Experts of a small language model.
Training: a variant of Muon for the experts, 281M tokens, 8588 steps.
Below are experts of layer 6 (counted from 0) of a mixture-of-experts language model. Rows are named router (the router's row for the expert), gate (a neuron's input weights, with its number), up (a neuron's input weights, with its number), down (a neuron's output weights, with its number) and show model dimensions 0-159. Each number is 128 + 24 x the weight over its row's rms, rounded and kept within 0 to 255. Numbers have three digits each.
Before each expert's rows: "comes before" lists some tokens at least twice as common just after its tokens as in all text; "comes after" lists some tokens at least twice as common just before its tokens as in all text. This comes from a sample of Wikipedia text that the model never trained on. Tokens count by the router's weight.

# expert 7
comes before: ",", "\n", ".\n\n", "–", ")", ")\n"
comes after: "0", "9", "1", "8", "7", "6"
router:175119123115111139100109091145143096109111145097124133120134161106117201124090123150118137142134121141107086072119123147094138147169157147118108138120155097124142085149088144074132107101101160095166148169131094136118129103129149110162117142126151122122170108153164116127130112128114150127076150145149113155137148103135142091159145131117107154102122090129110121112139159141108112122130103127136116138132165136192118160118122121111135127162129105122152134094161160087100142151106120
gate7:164100112117104145149161122133135112165110179124132121120130157112130107123093105146090149122161123153145141135122140142116121118114189106128112109141108128148097135116160082160149120133131108115145154139116102113093115128116143149131114166139129126125123149143146108170105086162134093116133129143159190071146110121179150138078147100115091133150122114151105120119113159118116167121179105161158130140101111111119090131160158119102148154133118148161147129145144103132125144091132155
up7:126124137116136120085135151116145155120171145108145118124161121098129195091093167146099145194137132174160142100118131129115106091124135113145175115100143153146093110149177094120118131136120136108117089105113106148074165159099126109083138131115153139126094144141120129146096141126129132145134121136153150109157156091127113094158107134078132149115100161145121104149115138126092138109152081135144106150097095100115106114136155119130171101174118112151134079150082112099128137120152130
down7:145060147147085128134108162147101139100126107128119092157120137146130123145135082135106116159143114137142118125107136103172129120112120145121138129100117144096093130156123112093032109098085150170119109132150118149127128102096126135113149121128173132096151156201182155133113124162133108137108110122100118151081142103088126139117077076101170138126128104166128164186125150112124139139119108147184121124131102110151117121139136145154120135133118103088131109127172101110139097121146147
gate8:153120152118180132130138120163128094144154129165109139137093131118125107175121159152167174129156152120116117090119134145128115111125111133128150119126128113123104128177117137160129081118103132146089124110149123112126083099157070142128185123115155126109174168109105160154154111128154119164121129089156088125101141108145131160115083143137100072113103169091125122169134174147104135089121164131140129138136151167095139103111137125110133153132109140152110134133140146153106156139156104
up8:095127109110115165180139170144145187126123087089100139134132122113143094153108095157145158119120129152161125151108156130147157102125138120123135120124090147113117122194125170082131173153126138150124153162119131165145175131098148094080184153130123113142071110092139122123096105124129135139140126136088182107126138172153114123123137133153122150137090131159120133113120154141130112114126118096136138092154132090112106141144144133115121096147128143124156137137113080163113123103099135
down8:139133112106121117132132145120155161142151123149143116119122127143141179134106085171158132125138113171069130142161137153116111130114103143115152140163156076141103142130163116166174144140113135115154118155128107088118124200118128124083121172156119173176112149109119135120149127148112144106120126099099126155096132146121085103144138169173160140132173127131146135129164106135105148143165155143102116089188124167152172141148150108110140088121145150124173152088125124131150118125102165
gate9:139118069128101080112123144122130126165141110152124140131135088098151108128146087130136181158120141137125161133154154143092121125117098113130166165122097116137101095132130121116136120175146086098121136137119106152124104128191101140133169162146132134073136128133116118101132113136110164187149131131122141124116132114110135152098077083149103137125132121108127141117118132117119171148117177159124187107111103172142157153126118103121068131156169112134114131107148139135069128150048089
up9:150163132130117178151123134086145124126165097132151122131140094144100091121105068104110120138093078066149125101137162127105120128110137141123133126116129116124129130120167152112121120107173127083129123151125129089120126140150149103124159095163089174100167187136120134108152112122118104101157148131144157090121141145101155143125130128111153107161180145088123122128121086130121120101154130137122103118148112110170153133134129100110102143145143126113134141101118122096131140137115127
down9:133127112127139117154124123107130117116140151147136153105097177172152119103152137140118111117150086158133165143170133148174066123140111086123155133092127151136117083161163142119097110137121161138086121159158130106088172119108094128150142126147102112132190152126095133129113140153090104092115112132146170106146186082137131121156133127115151100094111128151093142104156130144180129124128129142139148156168144151132153149070116131145106103125110155174139139113144109162137113124120148
gate10:165137154134145134122127109118114119151176096116140104136084139102108154105089131145077138141117085082143160142164108106127131153140092109136094122160120146115134108092133124129144113154156120062119100120149118131097123089156102129101100101102137122151147104153139130102152156135121162111147141119140110084156157104115141123177150134130068194133110132106121088142125120152140144092176122112136093076152116132091125089149092136125092109145134127141157137122156167145109115171102131
up10:123090113087151099066128098116129169171188160123130109145072170084130150110106106150125152175122161126160093136146124102155099113155159120137143159111146122135149110165084159127117138116105162138180148120166119161128121072124078160131119156131151133133139101087120154149111118092169127121131119109138136151110138157119119077108167134133140118159124109154120125124133121117151095169153126154134123154138132106079150160129099124063148133135126123171139128133140128121144144143139146
down10:085112148134111123151128100136106141089137121132126151176115152158121149140103124119159097161157129138143143178132119162103120130147105126129140145149161158143119112138117152090111117100169135134147113164100125109141137138158127080133129153101132109082101154082109125169123115108154109124125099161174093178136136118148171101099149128122128107135121162124116112113119156144092190161161114173147137125129139111139146104163108135107168090106139115129126133143106113157147128121139103
gate11:124138152088083147130116138131123137127119131108168137101141155126107111101112136135137134083143102110119134106115143087148121095095141119094115117124139120093124189141136107077140101150141151166157119142142110140138109094144115131128137142139151130177133158130157123096156128122152116134084130139087085120103128129149094117102138151122108146144126138102140077107143170134100126136103150131128158134141166107140157138116119130109152108136145171089156104116080130110084108072192089
up11:121099120124180108110106112138108152139161147092128143141135096098125138155184133139110147191144099151159070114134158098131163088131128154116139112112135151106129118138122132091112103091134091157166164104133115117161172108196146079123130118107125120093134122160125139148118107139154108119115137105131128131154161122148087116104100102131122131119107138132093128100103113144113153145107096074146109132149132135114160140153133140125138129140143153087107117161104112110142089137154108
down11:099164106133116121117148120144087153127104130130107103116116109106132090139091149116177155105098085098149123094120134112181157133121156114140149101144126124121143163154120082149090115085115138142128111126156129162135090136087109152118141121123138132181125116145176108106138138096159101138141169177095154110158158126119139116162159145148180151125110184161138129116134151148118070113105160141117099117091143167116133103154167112128155130141125151159072166159140122143122168131171131
gate12:150146134120090126183156149060121144124146101093130110098118122126113169133141117135106152094124116111157119166138145112119111151119144109054112148106134122168127132128128153130146095144167162165101140140117126140089130100113120138157142095131110115162157131165152138122098095141123147136113116144166156136143136143117116125166153121106137137127135111099143145158096126141150117133085129099151122127125087131124123121118142122093190134137117100131132145127129164121102120122111132
up12:147105132109201100076103111140124140105111087166131160143089054111121144113083071125120142102124110150107113147114141086136103115103116186111159118126133072125152087104099128076135115148117103090164152146130086173143129109154133145139104094123168122138141157149133138132128168129127160105097113101138091135125151125136078119080115092140147120154109123136139131118134138099150180124172163132126144125110134146089132121094143141115099141142114126109124153114159107126117082078115091
down12:143167102123120127115080136119115136113124152116100088131126135151115068105144127166122123111124092193135087141095164113146119144090080125124169122123150142147108135131141169082135124131103122110135126117147137135141109153139174137117151095145106124149118139109166102093132105105118189130117128167141136118114093154099106135131128149143119137077119143092173120101131110126089137143162136119124172110124091111063135121136141121139146147119150110098128117113127120156135145088104153

# expert 4
comes before: "9", "-", "0", "8", "|", "7"
comes after: " ", "1", " (", " =\n\n", "′", "″N"
router:185162116119092145157099139209117171154115153116149159140162132117118125092179121098101097129136132164119142116102171136164112142142110147170078116121148147090176078150136087132130145138111091129076154148109081138097096127155110121070136149139122144131142138142115142159117084124112151126131117142141131099135125116174123154120139115130145101131163094139114122133126148107138075118112140143123107130140138113101154098117128101114159114105143156152142139138132140171113141123116116
gate27:134133151137106093163140145160135114134142182150112112162120164118052098123124140095091150121136150097140094185150107110180126103154139126185144109157116170164127132132170108143129122134170172117100149149151096104114172107139102125125197127132121080048106144105128135128156131156135148153121118200131136148125098138101153105118156127138094093135093141141135135138123126126145121098106101145140107164109161130165130151124082129110137127092153100107124211103147117080133157114099123
up27:161143121116155174116111095139123129122136127098146175122198120135113159134105130143119112134145187210143146145155122132108148139129158146143135154102114075151132144136113107111124193085106153115163127111120156141172082174156112105119116132119101120143110139107127084086106109141145130140165124120121134127088151099124134117085088129124171168106129130204155144114151109103116118086103150161079159121124133109101120099119114140127090099130090132113124123103122103127151153121176105
down27:113125108128113080133172113111084136096167154087119123105099110132128106104165133155117148116122144144113098139098109136133102132101122085137134156080175142106144095105133121136028144165149136108146119155099111141136126158139091149143107088136142143103152050150139131111142122102125156105108163128130152170120139142134125136126120145116110137153097125130154136118193143124156106135159108167116118160162116137091090123121114119127116094132128145124126133110122174140149121091105121
gate28:133108138090105139113132141177147135135123089121143124158136096089097108103136120121077136141146129140172120179122095131121130105153136124148161087106147148089099158122118108097135174122119103130117138088130091125079134115144132111095131153134131164129135100124118166135149153159127087117172115094158090152173147125140140139124166156102139117124120140175124157138130090126111135095137106105140125140092101121108102143154120144114150127152105127121128158134152175101099137104149110
up28:111135124120097130121065128107146108106104163122160144095109129150117154097125138165138148104124142128141092155145133147093147120102136153097151137111157143138133150118167143126130157148105111122136091124119142126087110131131152127101097162150160113120152130124117156096137182116111121145149151133098102144096099107107129106099140118107094121136124103104153163133136114159134139149105123131143137185116138163167124153095138127141123065116130088090127146132151115133108118088124106
down28:143098150137168126126110141119144119134104136098134131131129141158142130111139148169106133127086133094185145154133088118093129106125156143116111112118126110168115138128122150119061150118134135109156157109148141112152137121131128144111112152151154094092144080081089176158139121100119126094078162123112120110163107108100133118098154078130099059156127160135150144138143089141107108082138187123117106138105114139125144121138099115114092116116132167074102112094149184107143145119136093
gate29:174124125139122129140128100139130108135108096124155158133154185126163111155169179101097141099113084159160066106103142116113099130160111139123129134153183122108114078093108132146136143109142113155096185138076114083135136116085148135123151149129147094141142091087118139121100116125130116104126127162155177133122132124122082135141147075116102145133098080115141073115141107097127122110104124134115165169099130160097151148149118105128135118183120140141151074100113107148093130136131132
up29:092096110174116130136131167132144128095103151098091141131133121132156129092121145123159110082107098125143115151127116147119114120070133111147144148094082121163088150146161117093117146149142101129143114165122112114126148142183123113111120099141123145145137210164162168151143142151123124113146170130116131154146110160162072116100125115135115094142117162118137133130135116158102151142116065099177135102114135166131136121140090132136157118109136162134108145122144124115152126114141109
down29:122122095124136160124120160110099133132131133135114145140106086125087103122110103124155102127092087097143130126144110118171121126106131142112101106136144109112122130140092118170133107099114123122157150157145174130095149124106096094134147117149143137191109149159115146107137102139109141133132098137146131130124167143129112146116171108108157155104132166151119145154126180170154150112119156145113069133128119145182097134129109103148123120112115121142100148164128111142109098135156135
gate30:161120113115103136091171107143162143136100089144129144106128092108152166086133152189115161131166120056110146140092143160148143137114111158138113079147113111142140195099093123125147108101131117116094126073119078118111119155147125118149162123125142107125100121148147148139132152169117173162095125139124129157109134107139137145136107094140147096154131116120117139122123098112147099139117153087113110139123138117145137124102124144124196159137129152151121160125138163135128117131117149
up30:138119145124149115124111148146149147122134124144144159109087188122116146133127137135147105157138093154119159108112136106109103069104127121169087153096161114124141138090107146138134140074113188126100130133085164138099106121157129154118166084122139104176190137126131134136150131086117125147124161124134124148097132089127115148166134169127139137131151138116159145154144124108100132173118124109114151167105086137166123124146088192167116145120172139165095135090150129116089138095122112
down30:131121126118090105123084115171116168140132139123149118117103146158122104127129113113108131141130129128131156137120117131104150126134165129145119197141141143163129158134164168168109105130088143082126153173107143147183098091096140160139173124085091118127117104063128153157153113121154115104104130145090105140108103127103117136127136106148112091126130161135092064144078106139132088152112094153126135175128103143126122124128153045133162144127115132139144127075110125108157134135121157
gate31:105143153100070107145132137069128124110165130144126141132136138093120134106161117100163127134155115163153136111176118149139137109124128157153144170111117152117129103095178119139132195115096138129126142160135103083136113149110149130172151118144150194134136113099128152148152122130113176118104130118170141151128118112120118110144100138169142128137103093142113122152138090160144130139131155117155123123153149109131139130162171127109142161133125102146148145113121120145141158117118082
up31:105100093116141169110089126140117173127132146151133122159119148127124155107141141124138104144124124145110149152163100123128103162127146111146116102112054126119148125157158169119141206148108120148139107134104156083141110108130157144155189157163107106131096103130125136113110105114133145118109149173107135101145148131148173118134123107160126116092157121152098136103147143095142128157112113145120100136116131131134143143104113167124106138145096112165127160103138101123135174131101118
down31:140100149150115116103085128153117108165165126110123154142131123133116154168139138089180147126149130114063092119093129141123070147141107141170121104087153104115133127115110180107126122145145112120104134149112160138095184118158097165164099125153149154172135105147153122151088136140132124098126114104160142097092126130107118143182113093118106138092132112117112114152157097122139129129106121107135111118115149156130113161163105137149144099132105143143100094127133147132139126105137161
gate32:122161129110146136130119063142130127155124130166170106073172110141126143134126134151106121093122110120178142177129112118076140131133085126079113112145116157122128167153122143128147133155152102139180114120114143106134101153094164109111086064131140126135098104123093101099127108122137134124168107165109075148109154139111116132152101111103098119123145130139156091152114162079105099128143131177131145130122107112142106128095142114149095081117151147121126148138108106140126163158129184
up32:118129078151112111147086168154127152125145146156122141129131111166091165126088134081107127110086130123118099121097143108122097117154154116154128118073159109096152117137158164114131132154135088106136132173134128113092141138168098162133100125102140127139137136099120112164127165145157131132179102154127119167135121131172118150122103103130114155105103155116117105119092084134178154091075096093097124104171140126118109155139104150175144122118150110157125132106145175171106091121132136
down32:151101148113085100147102165140117150118144143133107132114140117107087163112149082079130132164146119139116127140137146125116135156149167113109092136148089143180147112094120145122212123149117107163152170130149134125147113166121127125169163101133072119130159113173096173135123152139187140122114130110164179163091110141104160119130111097066129142122056128106114128134135130136152168109150130136157116125134135118150137101124104108167127136076126133102117191122120154123097144120096114

# expert 3
comes before: " |", " |\n", ";", ":", "|", "–"
comes after: " |", "|", ";", "%", "==", " ·"
router:170145091127109122135071144115140104098117120110093157137139104099094110130111124133145092095098133123129177108102173110159126156163139129153099116093078125100134166134118067128128162123135148139154155135123135130124100178110158167134134100113125127137163135088157154097117071116116143152119107132144102153122095153125136111138162154111156131116208140111167150153158130111119109136100101087155121119088140115136097103125174157161165150115145165132131098104149137152130109153103139
gate7:149129126143161130118101101105186148115103108109160133157143136151098153083116127104163142171129121144136140132077099080151151121138099104120124150122082127106126131117135119122131110129137164104125137100117144094122120131134165101128100157121158136118145125101166125117127138155127181127143128134191160075123079164120171108129157127139155107137154110136130129097125142139112106143120103104150137150126143152153149155120129127158109138113083125155109164136097141103139132156156134
up7:098088157157156142135140093129124128133134147125140111129105127115123153083143128174156110170101125159119131102103122109134126121095121095093146074156117138123146100137138141114126103175134134134126130112126106139120111123109144142092128143146126109188135145084142137067159104195143141122123164154112133056169138109125150132099109133107129089129134174112094134134133157114138108115108148150170122102125097159137127123129135157133174108101123145174179058125148137132115162122134131
down7:163114118164104126074091117146125127143093150141149110065139100141114143167133136126146130100138118136100180121146113119146117162134125162123108131153097127107184129093166108170098113182141160155155129120108135091109132119151132141135122133141164121114125118106144137114126102131154148074144117133103128126105180171130116124144160139163102130168112126140130139109151121095153104171080107138193118130065130149150130180070143139135113139150107159180156157160131155147158152128141170
gate8:104154149148103099146124135115140126111143123144090126123179172134150090133168134116093155138098084108137108116123133114152140082149147164106108129136130111112102111145103102140132127135126125114140130116180103100134102127151108115145123115174121138123129137098132104114132108106118095172099112161100166132099147131142156126136125109140086151115076157134131109128154108123094124115116126100142158132095151112144082108160113112136147130124110133096146160146140137073134136132131150
up8:099160107120143127175114129101117112147152172129099129141147145101150128145131107115088100134120099124122137111088133111146137098074149152108133116114136112090163181127104114114117143147145127123098101121133141143117133133111137103128153129104141122086101127137147148134147123110150129096133136141118150163127125130150149122132105147176107085141102133115149129112110141141141142133127150134165108093141137122138103129188153126119147130153115087127095132118133081115136128108114131
down8:136145143149150105155129126103179095139108134140104166130140110123177110110177113132072134142144153107171145133126069128158144096111140145146156100170087170126134113131150121106092129163128113153137113151152125158148104137121160123084166095112146146109124139125099116179133146107093107121099102126114152118107109102122135093115133156166133093100144093094191099115089102086128122129093177169150109135114105124139135112126124105112098152137083133156145153138128109108156139135089116
gate9:122129144171139143149163115131134110118109123136169102098142102142128097158111133158135108154126124154149171083095141124110112181164148129155152136144130115119124095125167132133133117113114129102160102075134058084155133151115139118111161159129176111127085140116138134143136151133148099123156101129121139078128095088116134094130162119121151143111118149133156164097188132130100164167191142155075158134122113129112134170118124138147119118124120115114113067106110137127135117162154129
up9:138150120123141147128145132166110137151069111112145120096106135149132098112113163189099128101141147176125164141104098129121124122120132112135099116117158076115104126172137156085109148119151107137125137125132128128132108139134113159124128119128122093156133159083124136101128126150151166113189141111148131157144125091099117131139131140149150101098098111130146118122133170132161111106137166156101128137112161106139099151135127114130138141155114093104129118145135134129111159153175157
down9:137089127106140121116122148119157095133076189115163141179072119150161121133123150139125106103075103140132165136129186112161068146160126104104136112180111130103109144134116134145076138145103165126137162093139132107170132119118134115109144140139169170138110117113107106126137113108158154111124119125136183116067137122184112117123143094125178107105125136111152138113141131142097125170157131129131143161076137113135133064129186116172155128127140125135120125106121115106122149120156148
gate10:137162108164123109083111168128138155122143135101140159152123102122119146124143103151167138084160119165165129125139121149165126081163093101143126110125147143155148148141131155142139143149154115124128136126155114093139110094147127107168095130129088155106115141130132129131142152151121093119133135103126085175162150149151120146146105180112113105158092119140119181098134114096123113162188150132169092078116111162166143135144113117129147137134118138135120128100145154153147138178111172
up10:157137168134105160070097109139099127160123127131139078124135129089108133098126107139171089116122165151141166171124126101167125132140071099118118168169130110173115125102114119121114136134142108122131145118129125113152131146120148120144117119163125134127157138102117130149134140139166104097145131100138121131146152141157121145124155147130105114128078138120137111122108124172095152127123108159108123117133152139114094084168128087161137113119075120133127118107159109090136143113119099
down10:159152137182091110093126107143140164162110140152143146123104146141133131163142138097150123131138134163129145118145123132151159118168119174169060156088113118179143107160131159136062118118083119097147146107135098135089105103104127114106097167106090124125135114098153156112143109129115157111164116110102096119192083165130134135155149152132101162116110134139125179134119120150105134142140113146150101145160158132126162101174132115101102136096138161121133105132127144132120129114118143
gate11:137117156106095122128141179117165099131155130162124118142139140148149139117120106091134115165094158146159088127137144123129135162172113101112152119093153131117141160122139135128143141120139116124127143156157121111114121141122110148146094102113102132108160156135124138128147091131129126155142192132154106143137121104096091110129178122077128114156174108084126132190180118134137127133137150135143157096121146140086132123098119110098114160110155161124131070145103110163136114121121163
up11:091170137128157086142130169162120129161119162176112107095130156144124122102121168139138133163143122147095130115210137121121164165084167140095117187147150129132126122132050138126132156144119135130095134120132144122139126124153166089097117117101135111138117142137091115134175128128055125114111153097153155122128127087150134120126109085144109133129111130173149123176130156079077133115157111155115158153137125141142131112119101142152112115133144148167090122138127143092121140131140094
down11:093149124144161138123069154083150123127142130177084119120122148133118116148148143179128121102114122150112101144126132107123155119110139120158140127157120141149082141116117124149156147120136103091119141140111134158125091157189121121122165134153114153106095136115123149141118118150110131120186058131144121126101157122141137152138106165138125127117106077134138144122133159122102134115156097130101111119157125135158103137112174100135105141105095107122154097095094108161171097102140123
gate12:128142173138156157144126134202168141154095177149149109158133127129144097114134140149139148145109115142127164172144116073106084134172150109091127136110120091192153115163110085103133152132154117145149145148116149128130109113161165130146107123123121115160149149117103108115143137090146155089117111120159151146149108174158183119148174108145177126102128147123117134170187129156115076124144121137148124148145112111115114096146143111130148103080128136096140127084119116099134110135131102
up12:152132115145139120083125171113126134101109136140106108126129134108092128122098165158120094105144097124133110144112123117098143115113127094095161199148151100139131127176132132140126097107163171172105139068105076104106123108096141148135163154084074092142124142124132121183176135119115133127093113132120125127142136158132069112149115147154101120111148112102154158121144141112136096146115100133096132137165155125091135097176108116145115128161163109087108125111140141136137109136124124
down12:149139116127151138128111168167164103129150075122114105161105092127156084120139124120125100186120140109099163123164096145084144110140138125152093141154088137158137171100150143136165100142097108095128145078137148122128100121103155148129145138164156152117134084106130113123122150098093174102099107112100131132109124136130086168077161148100119157117171107138138142118144142149128093109172147070129115146097118141114093092132125147116138125139175097145143111156146101160122126158104104

# expert 2
comes before: "1", "0", "2", "3", "4", "5"
comes after: " ", " |", ":", "–", "°", ";"
router:089121125121114157172151132099074130100090091147163140098129108133150161118144095109106148134159137096113114108124148168128147105182157136151113111142168149107133157152144090111130103134165116123104142131129112138139125140165137169125102093188083090124111151144090130102089147134113109160153135114135144118112133101152116147173142079144133131125158141144134132053150129080116121107141145143107178135151137098130107118146094141097089102138137120103149123142111159146164148135098112
gate7:141151146115123138125081089131075123140156138114095082159129148100098133157144149096126103144183105114129190139096151131106129119111107114096098123124134115160111160089184098157131099114135108115108132128139110112121140131142167107129127195129142129149160118108119166111155082073142163115126157136120139131098107123124148107102138109113134135146145103113096137125083076125160129140089126126099148151133111126101119138144125174143134138152141118125129117126152184111142122174150117
up7:145158112098126130134088161097144153143117146096130140107128122123104154099137155217088082104081118136142121096161142151171104140125097124099147181130111140136141125190105168106124132135124138124109136113125107098155115104141149128139136169127137101082144156158120156098145146126144122128117127126116128117121129148106122096163091173117121130102111122147124116096105099134089148110162090067133104152124121128136132134077116108116137094138146063094117090135088172153137142138141109
down7:107098104149123096126117155140131160104159167150109128118125152133140132140108170183127147153137136149111129135125148108108075150125169137112153115122143173074135109146147154146127147133151156132124134136099138066146101163122115117151162139126113139150120152126108126128092121106126116130127125102135153099137101108146085128201153142096137139112162095097183111089145085131093132099128118171150135150151176126146139119120091088126116135130143144074150170129114128198140140172112143
gate8:125176111139139175123108066123104116110156133145148129113154156138132159128134145147153113117133121150124158160144156140110137091116132158165108091149139148172143129116116134131125131167117116127138113133171159099152115112121162140153156139122133110094130143143178096142109144113147159096144141130151096114122133114123140118102169115124127132175113091116130127136162118112142149150140120164121154132139118112140194157151099092119117097131123149160126131145123091153129091138157107
up8:114106182141133146141123142103130147126123119104141143113113140117070126155091164142150128126122141157151089115129159110145156094118138133157113116155168167081117119149112130122132136158120110137089075200095123135121143084118092106097187139154102131129147129148132126128123147115094139128129128128109168121116136187115101114114130091067157101137150112124149137074121127097126115077139156119123152146128132108119168171085099103096096114126133115170102085103123130133117168147184129
down8:113116106091111141140106153135114119106122147094082128129159125114133146161132116140150130126099126134139114106201154138114148147145156154136104147137151171145096124109140127114086107154134093101107105103123146117142137142129162131139139102132084145099100128148118139103125139141171135098129119143150124129092130127084142125099155118160144135102190112084128090154095148141128116113113154112124135101094096126127144138147090149151135175135103171126110146105121099138125134141116120
gate9:111115083113125104176105147173072176155104129113176135086121148150122128166084133135146100165127149119174113173089109139068132150125129116138164146115094134118143166137115100128136152108146130073141074131122128152139150139141142168096111136138163098148187133124115101102134082150131119172129085120107103124096083138163122115141103131142118139156110111121152121118145137141108120142145102139105170147144091122119137159143128103133171140152155138113107134134123139082145151158143139
up9:184137136148071153149132109141134127124115092118128166119109131125118120103154129133126120105133147151162137114100102118171185113144133129109131126147133120116128132115126125124124091091112113106113139158121115161116132178110125143093132098103087132116129141141144138126116072100121120093168147170143120124153193166118107120144126157117119169148108165128082101116113093163128137131126119146169106157154125165086137149151139100111146123108145104139111141126140082138132115167122142
down9:162178139144148135125111141117144136141111134054153116115117167099125147156111143124084108101136172167131143128116073104181088114153095153116132121131140109111117110125153125092184151124186139163106108116136119140117094115177075122127124098139090131122121124132124091165116117134145187114124115140070153099121133147141133161099197114147102139133097133117100122124124125153143139131087125164123127136123107130112134105128114107182106110123096175173084135179111100179075126154127155
gate10:136136134165130110131154204129105121187126128144095106099156135120139136152133118116127124148119116163128112103092098118105143088144095145134121135109109152085147123142086160123134116129128110151115151113115111146128155092120126127118144140130158152128134112139147122129141099144114114087157105082154100116124141058091134129146139086144088194165065120153149127097150150131133136079152119103132159121118111122126115150127121106149128102138145105112137121099082121152136140151128102
up10:147133137096137101110139100136129136075145105128107135108133111138150102138169181147122151090142153122147098136132112098117103134126071115135112127127131156117107140130122114137119135122134091101086100163100111120146124092137151203142112146097107108119156155128113130111129130099142114147164143135140113135097133170105119154136164129134144124140123079143086161123132109152144092142136175148120117089081132134113123130084100105129136107138117126169118130152117125130185117121115143
down10:082117138146064136112116148121105130111117174115120102111096108164124114157114132102127085131117115093140137148131117160100109127126126141124160138120130136131141081142102140128136113117141160105101129156137132098112134146114109096087118134162115125079183130080106063089132134146096139091151146104087132179129119139141112123104123139136119146101149088134155190132103118101118120150111089125123130095145111160164097121111124098103095110145113097113127158141135122152104154165149125
gate11:092076128109132176152117115122081118088137136088141146134129097143141148140082116126142129169109129121138151116113085110117147116119134115105120114149104107137094151150105125151130150133151125086124123132125088180187146094093142140108126108123148165131120101161096118090137138129115109111160132135062144101107141178147097140163113134130109172128127148111115135125107145145119169085116178133131146088048090126146124133113144114121128122118138115144125140156120158144143099103133108
up11:086104168124153114129164131128117144094168095123128118127118102154107116119099179119154115146136143127144156137105138133110122157149161109145126088134134123150106144159090116150131169134160166136098084154114097131105123166110110116149124116102117165154128088116119113126131121119150113153146140139055141138130132162156144109182113125147136145091132100132103128140151121088122087131134122097115150111150131158088120121110159173126078142145159114112138108143162154108143102151140095
down11:117094166126140115122107148170191107132148087097105112145145118102082154142124127109068143093141128126099169137129131120094152170113147155174108163135116100074091138135113123143116158126076117166093118152133136101136125150138075142139113120115121156136105101151152124100106141114133119102123154116119125148171118127118098071088150160085138122117116129105115142182050135120131148127128129091142117144125134121140141157148108133099113111108131102112114103097165085117147133130167135
gate12:160121110125125174136104157078132088124124112115140110130126159193113121137107129100128101161151133107124106108142143130079159134099125089141138129124149129146138119111140174137131153116123183131175092120129102100117163154101138134180149159164155117138128157104144141145131129132143125110121156082164146108095132147127150142125133127128088139106070131128164133070141131117143155125151120146160115134162132120117131116095062113114143106158142122125130149141105083118135130141119110
up12:138139141116138120081129134147141127106118178137116139109118147142089103139117121113090108131090071141122108109127159085151181185138105147151104100160118120135149155121106140156126116156130103109152117158112096129161138076103105151111162161124107109114121084121169139088133148141143072146169161124140110162151133098142115130170111125160116085112130126127116143135143142120109157131088158079149144124147142139094139113127137139148093149106118151146123129152153118144120117160133147
down12:116167169115157138126151131169134106115140124160090122126105108123164137085134146158144114111100117142111091175102104147128177152161137139126106134180150102116180099116151123117158123142113187158137128139102150136103119123130145130087137149122111147101137144141134123099115151135145090137179124121097088148134106139141160105137112099121117144123170123148123106140147120083127109147154129091097135129120146117032095129160149120164132124180122121070136136168089104147124101149161160